Below are experts of layer 8 (counted from 0) of a mixture-of-experts language model. Rows are named router (the router's row for the expert), gate (a neuron's input weights, with its number), up (a neuron's input weights, with its number), down (a neuron's output weights, with its number) and show model dimensions 96-191. Each number is 500 + 50 x the weight over its row's rms, rounded and kept within 0 to 999. Numbers have three digits each.
After each expert's rows: "comes before" lists some tokens at least twice as common just after its tokens as in all text. This comes from a sample of Wikipedia text that the model never trained on. Tokens count by the router's weight.

# expert 47
router:493509527471485455482444508538549518484562494504559527524444499486525485562586512477439457518487405486484525482489514485614539517506564468519510483486556474532514499536440495547466493496414471521502508513502422494386390558519552502502497594490556550504450586526478374397525492451508457510
gate0:455401489514483392528556423442512543582547516531464538459473511486567501534549501494466565521482423498463494521484476527505442529498509522501627437529459541433509504495490508495479477490420524446503460415412396452499456591483487520500466486504492497490514406590453544474520560491459411444
up0:549527503500495583522559532619549456527498556486550488585437522519504486447473480530485507530481532510544558557526562473424493546472490548453420498438414445549413452452520502449540522469623549525436566520498567513522526410536581493490604467537431541551462437458561496543446424495505535532
down0:524580569530507502530538588481557446516522465472623401488502495502486361619439503419473609580395529523574497467537477498503571501509481490477550552531530483535525519545467495483501450437452501519485623492473496547539426438522597436417509519449499469468478448556498361566412562523503488378
comes before: "s ", "be ", "not ", "t ", "N ", "an"

# expert 24
router:479552555482556476553513552561413466539521509443579486522438420481487475608570549440496580494454444438559483488479404443499538497499506529531516522534608469505482582525573561481394525546435507548488450485457542494535428616539502442555440545537501567394402458522450399442523462490500499530
gate0:557520490477380470536466483493486563629549485470483496436477496488457524627451488442514474626447485585438508425485451418465414449483523520490439501544484484460535467494554539479545505485545515496540490532469400556510542486544479481439510556503554572387495504552544551528408551482503467529
up0:456502492516521378461671470514478535527515522419389511490504513463509548481419387539505468483484516544588535560477433492498531504510490614513483528415495539486430505466496488508426503592505433391510436398447601522531434376587458594579546440502544466470551537479546510475516488528516472509
down0:574423546407449430418486475555564375495566525476498469509509443495488458487487396527498530494491488486483474477562548553574566542515502520542465582483450527549459601412460485484495585427524545531517498517511446457625522536499479474448479560517466476491440491476499517463355586614555431440
comes before: "| ", "0 ", ".", "|", "; ", "% "

# expert 57
router:494493510473495520511584526580489432510562446431568472447478483496455464496531528533476513471415483461542494549561501459527518494515486561521462570493609557501531460548533486461417465556452503598510449520493413454468516560482532461534497568491468517465383458518455511500472455535495464519
gate12:510603524596482489503545467473475505483497467473488465468498571426499512481597514627507493437460437599497430525531395522519439481471510526523482552520602500505543502493503586509438564550492527471456410418430472435546507572510445484554512510485466455414495489612433406385452459479507548524
up12:541482558569440471498485480419589430466492500493527595516579471487465423484484579502468555432493574528470416471544561480535550509515509461542542452494526468525547544572446450515526482433489435466496470567496604579563468442456490529440631509550434458565572532467494567415472569544498491470
down12:529441492525516502574544518452525480432508492480602393513480559469576500565500521464456577480512477533396539564533502444443558473444527528422525498567478506453464452526475458445554557483544527518592410467496482461479467380439483483469450473470529473420538617542507535501505585458489427452
comes before: "| ", "|", ",", ".", "–", ":"

# expert 36
router:463592515519474481536548533544453461513542511503538445486422436495496483516528533486377516514366495371518531473498453361586458531507514507400477477575628458524504520549479551534464469521474507582560499533544520435447473550444455454535497547583520547463462564497467467457538457501515485473
gate0:573504500500468529514576497516521421591505579519439504567425583513493446431559527432321437532407500503546496472491441470522575444513553492415451507590433506576524486486457526565452453535514464483575506539481494522536518521483510480441510532462527438535420516491482438557583393481457447497
up0:487442529515476500453494567624544570516414484509464489325479504514500540516478388525546545470491536583538535440480511522551499521502417505614517576508452518460556468473438521507537477443484453561452453537545461513503535444532534545512536520489434492507538482510476538574415540383583463506
down0:548551537494497489480603421447415476663499500485427469483499512590540486445459474471478489538448448478535472498606522429532495504405497518527411489553501504544475540592446505558603441534473480604395506472540521460517452556513469538528604601574474523491452489461439474584487407353406507575
comes before: "was ", "is ", "were ", "had ", "has ", "are "

# expert 7
router:484486534506474516551538558538514371488597420397521507531352539457432436567567512477438530497405467454521505540584459478566472524502497525600533518496596516423481491542519502512423537512512495535472509537525488398509513559521559476466441603499495471444484509490411453443553493508551497539
gate1:407507506569613427519560526558421514568573557434417407442518522416465564510536492487428396496424372533510456516501549476473481541382430520461493535523486555415529526404494579446437441363507536530516411530452419454521464482533481521510531459462473499538520533499465467479574500493463530530
up1:444522507475431425524623497499514494500497500471512495531518429523533465445532612484485472514474484381544626493450501429481544444508541620549419537510498517539531445542558504558449527542452470513403506410529512456553439531573518565617482523433582508378452457529486434425480418491537454535
down1:428529550455581525429491472464578484593442505578638507489514579558472548538483485483508536553491605498489509594507463534539571441512485465571512523571499473458537423414489517521534480374531476495530578492572500538492461542424463551536531506544496486481452519546439513487418449457474504488
comes before: "| ", "|", "′", "/ ", "2 ", "medalist"

# expert 40
router:529526546485505522516540536539525430539527503450465477470415483518425521495547490469501526499464416455463527481562452485529487499578545567504448568479528519585527575510537523458523524583460469492521520600546469429480461483445529465525509528544468491381487572530456473493480479491593471492
gate0:496524546490561546469495561521553489586499492395380545520482511552374443458538541494522465428464486447469514557560499431425506431563523489466487560465463486506478491491506553397498459535559432537496410582459511505473486450450523529428509519475443482463490405464464473491478465475456514451
up0:456481493560521524463479551463489455462497463474489462395499560441461524444501444491510436471427528471556614555520472538584561469515432523517447533472579432530589485470407551524469486547519432494578476568495569485490530506512491519365473511574419473492506478500434436466517403487437411531
down0:493469565509536558633504480541518469422557479508473437484560587389459514479629443491508452447482415473461585558531502467485509585476585462455477496447499438485403458469446474511611527478487517425573477512471556440561481444516510555575518507452591449521553568505448505488564430552547446410
comes before: "| ", "(", "|", "– ", "years ", "century"

# expert 27
router:480506591503573445546517538559412453561575431489467474474420472489463436541548543468496550515461450453535489437516483523569507502505461501511496491482631459464550541452494555440487468458416453581583501539496504523525431519448542401472498540565446483465445438487382481452448566523522507518
gate1:566570568448494470543442523443474496580511499503498553546454482415483401494479553510490487528478459450406505467539435497498433528527488534485444489427553490523461682456518596520496506473555572453480525565513509520433541377453453339511483537503475478471459569535450512426415437523556572502
up1:472524590495563508504549517468448517558554465509500446394444485444500435618424462506495498481465456506526618499564451502570460506466459503520524366512472580508444517461498597421444538505651483442580490492580532505456515483490452588467417526495481509520425513414483591533515457513455557506
down1:546510589502444475417496483561519487519432480501498515484535483517490514484510411538574394614497471459487497522449411476428453510457498474568516425427424472443485531505507570463464593547497517439588456458476514512596481497538505502454599494402494588509424471527578526434419516454534503502
comes before: ".", "–", ",", "; ", ", ", "% "

# expert 44
router:524558494501550412516518564515475456537552533483491411517458487438442461525560555427402531502407546409520495446490406354597498505497535544491489529511626495530490562556483500497404473482462532554501521515525511415479431499460501451456484514544500527491460510509413478475566437516535453510
gate0:427458429516576487590472419458427503490433496535503411434534415475528505540438553407515557423440489468575517432469447422546557426465458504487495420618498534475478546492454423494469514491445487578482537586540401444456457494493470479439526490394480588478519519513386572481474473506529550454
up0:552454482639630413392484487505543512461414493590561462410458393426536586452472539486453607429454569483482446500504505497480509492457478518519497529485551500505513457451476461474500540468500554498521466526473459461495515496493480469500527588482575512456550503540474543483500418497582427520
down0:418502458567556512484502421395407427497493558547500529575608459480518518467454538529347482440479439443522522547457461498525468502543476498415503526521457432431577519473506507430481371530446593496549434474513461477425553461505420510541477482498511520543501481514548497505478403463591528519
comes before: "was ", "is ", "and ", "in ", "as ", "to "

# expert 28
router:465518459426542517510549559576502464520548403439508520431492411487500469510529536487499561561468486421459485396483427483520548486588526545520452461526620493462548521447513586525434535476475545554500420556544520541459450583591481489554522561469445544480420504506461433445425443525496527451
gate0:545530484627495516543478567454494432408510424544524470395496501389501515514552582531499458538460581505522485498459539490457501500515644421517408503572518543544475490493524533500516467476463470453498406599471485422598519539498529515416327464553534494524503483506467510459541425434533454464
up0:501476445575544457571505505460486568527460447424497493406543538469468482474573541604567585434542505499511485535480499508457430558543579536468482517596563632539410478473506520429508539516473414429492429591504505488458450580507574591472475523476588518451445474511538586510469471348532538547
down0:589505446553468442490538460497556513528421521523421547552457483516514447558556479409678478471501548519472558493516417546567549595444486528525498426494562465368580512494463479448603488544464491505553475512475568530518488511469526436537558509472476482493550470554465477583409466522460488540
comes before: " ", "1", "2", "3", "4", "— "

# expert 63
router:559545533464559513507491553570503450467537489426483492442514493485549464617598494483464473509448471470473442462535445451527490508528514460470471613579561478516537500529434520504470474533456551598533440543519435471526406450444543432435491604560512492496484515475436428462537481538451429421
gate0:483527530463479507558468462430481433487521449493596633502458478435481609494510441523491498456552501517535471468532441425568550481501520490467461512487506450451538451460548604493507447433397547518620515512517530498472420494429512501467477464526494545493564559434425478507498596569433393491
up0:443549434584524586549521432556382521454552483493577532479561569516442536466544511574539457451450515553514546578397476491502427483472522554464469534466500460476519560446483506550555495529457511503505473590525469492579471494484538495492521486447581546576528455567458548454501502443557556541
down0:520514546440518529418538355451477480502540521456429457517426538514453521444552497514615539503476408509542466514507529412521542463505561631534477465592484520546450525513517501532431571485562491535542470531505434462537594499532490488463603557551503471476399467460561439427499498460517458524
comes before: "\n", "\n\n", "000 ", "N ", "00 ", "9"

# expert 15
router:503534467498509487471464569581451427515593482474532521438484499442531493585481537464492531469432464470570424491543403420546467488505550518504475526606582411511596571539446524484369551465511557523495553505485564501523469524456507510455429522565491485456526496454457451446529532434455516474
gate0:579366541460425521514494485435545426550518482536447529524547488537466488505489561418499481490520505459519326473491482527528503584468498509570646486542402524491386526556499575538493447417512503477526512532507538526391441589515485471531490561512442611552460425461539476496561504491515561478
up0:424568555484433517514472491469455524472552461448517492476453522539551470539512449614498436388486510555483567517444545503522519483531440536495449501449553556529505440568470479482576517577486446488482429504539481494487535401547510522517504528416537540502468443565532606520509462519543508592
down0:518459570537422559446505425473532425364450410462510454510533514435375594428539459505538518463616510492561525465483539512552513464550507533547505439455461529522450498534561533514515453454545471534437453483517419542584548478499541518480503450549494581495446494554506528447495536604490482481
comes before: "\n\n", "\n", "The ", "In ", "He ", "=="

# expert 30
router:540549538441471542507432511558393401467584427517458483475452470391524440550519571558431447490483502432482458475577413477542510514497477618530495545573492454524558537574459457438472546497440494578409415556538503552491391532489488488516463489494425521513457500466471511504532536490496459470
gate1:460524625465463422520478472505491507443512528497473453472508476427512381562478523410474476565553521533382535544504411503592479547561456629512583578522415547611550402505517550479486483523561565510485543493509536519545364539504474480522546487517517466512476503470441467472487483472541516464
up1:554580507465485477549446461451482408455527589529507470428515422507519537590563479556576473621495497476553521435510503603529507477538525551548511437456563479440634519464503468608545568493423574486516552493433509442555577527477459497500450557478510530544423412520455371419523609524497464493
down1:484460558397573540356511521511591525613528476550564530498475519415546474491539499526468472635445533553423445536434473527514553569526486431469519562525563564525502463446464491495481374455505487556550506578446540449447543441505468451479389527496524513521455480363555548508470512485469519479
comes before: ", ", "\n", "'", ". ", "s ", "-"

# expert 51
router:517538577458492492496508529486434447558581442405450493469450474450465466604500548457424495477479499459554495464563449387504513453536492540475505465590536447509587557535482501509515542477469492570532507505510480401459426511522507469570417500565518505482423557469443472465451445510466489469
gate1:478526525563458575488600486422504453408570547543509565501403441523471494602461483458551537505491488512422523444463460474431450476509410500407526402467517574557526498486539516508537526499484576522546481514566461484516555432605491431540493504511442415469459517500457420471437495505537431555
up1:475523537473507443485527419562564454424619449493512524518519512543460587496563480479525464515566526530441542541558482397526513538519498519488451535512545548468520479541557602521441489545400455444502488507535541539590466462408505446395575532500483539447481493532415542453498584482507537521
down1:519523460506504451476429430454421498487530528425504427513492590528427482512492538544455510524486440476525481571538494485577624586482447518480488581522483466436502521527571511555396517581476470509390477517423480497498503590536580484551514514536534553525608446564548397469444518460556537526
comes before: "of ", "in ", "and ", "was ", "to ", "for "

# expert 1
router:525470523457516449514507506544510509587561453457510485471472539535470413548565558483422526526485421451486453412512484479547518476516519530535440608473571466524595505510454552433508539472431475573521438483478504475458403518427490475558494565503449502446484486499435443485523444483502466464
gate1:474460420470518463523440494437485582570603538492511413400525462499611459479540527516424597466578504461497582454487562476464426488501447439576370527493439470497502519567449572531470560477501435466429449494493446552503357509503587557478483503507507566450473538565539548498469429458505395510
up1:521440476428426521477457482562496515575505529323507484502578505512512457524559528581506490481540476388530592452405612506460451419511514563514480586482452522505488576522520596503548474546501368509440453526487437537453463472484536449434512490450496581482521443456479589510466476509515462607
down1:573519558493525497500478495461465551459484526536511507551521542567505538470573596500537451532536459545571509550489520513382525394543496499496512484508475519433447518493520463496527499477636497500501548485472555497516520501510534506367526493485559510624551487551473418430460506535430553562
comes before: ", ", ". ", "and ", "to ", ".", "8"

# expert 55
router:497540615419480474537491568539540515523521545476443471510492557450438452538545522498454548464474486416576534510574519461523506551550540560537545511484611491439531508485518482447473490493460519626449487573530476502489443515498485435501502498565510474362461481469387424422457508534493461463
gate1:438483522592500485533520515448532443479632540500533414453508500493524501612487561543465535523474442520597411492548475568477454418526474525477488498478576453579481506444487469470526496556535552543489467571531440487460523515566459408480421602531537524379571521493429500515508463504441533492
up1:507508626528509463447523490558538477545402494473465502505460485568517459516423426529598532468460542561508584464548497495424484453499502497430526535504445478448449540559547549489502534535519472475552542441523476463547473547477565543552517397462469519639559616540531575430531363542443433497
down1:474428544554521489507519472488538514548413508483460476517513488520488443418425503481432497565499574514459469396474593517546556553551454385480490451481561530451486478556522399534493536518544518569570495467594500539412343440477590548500458518460584454576451487560464398541494481557400503495
comes before: ") ", ")", "–", "), ", "; ", "."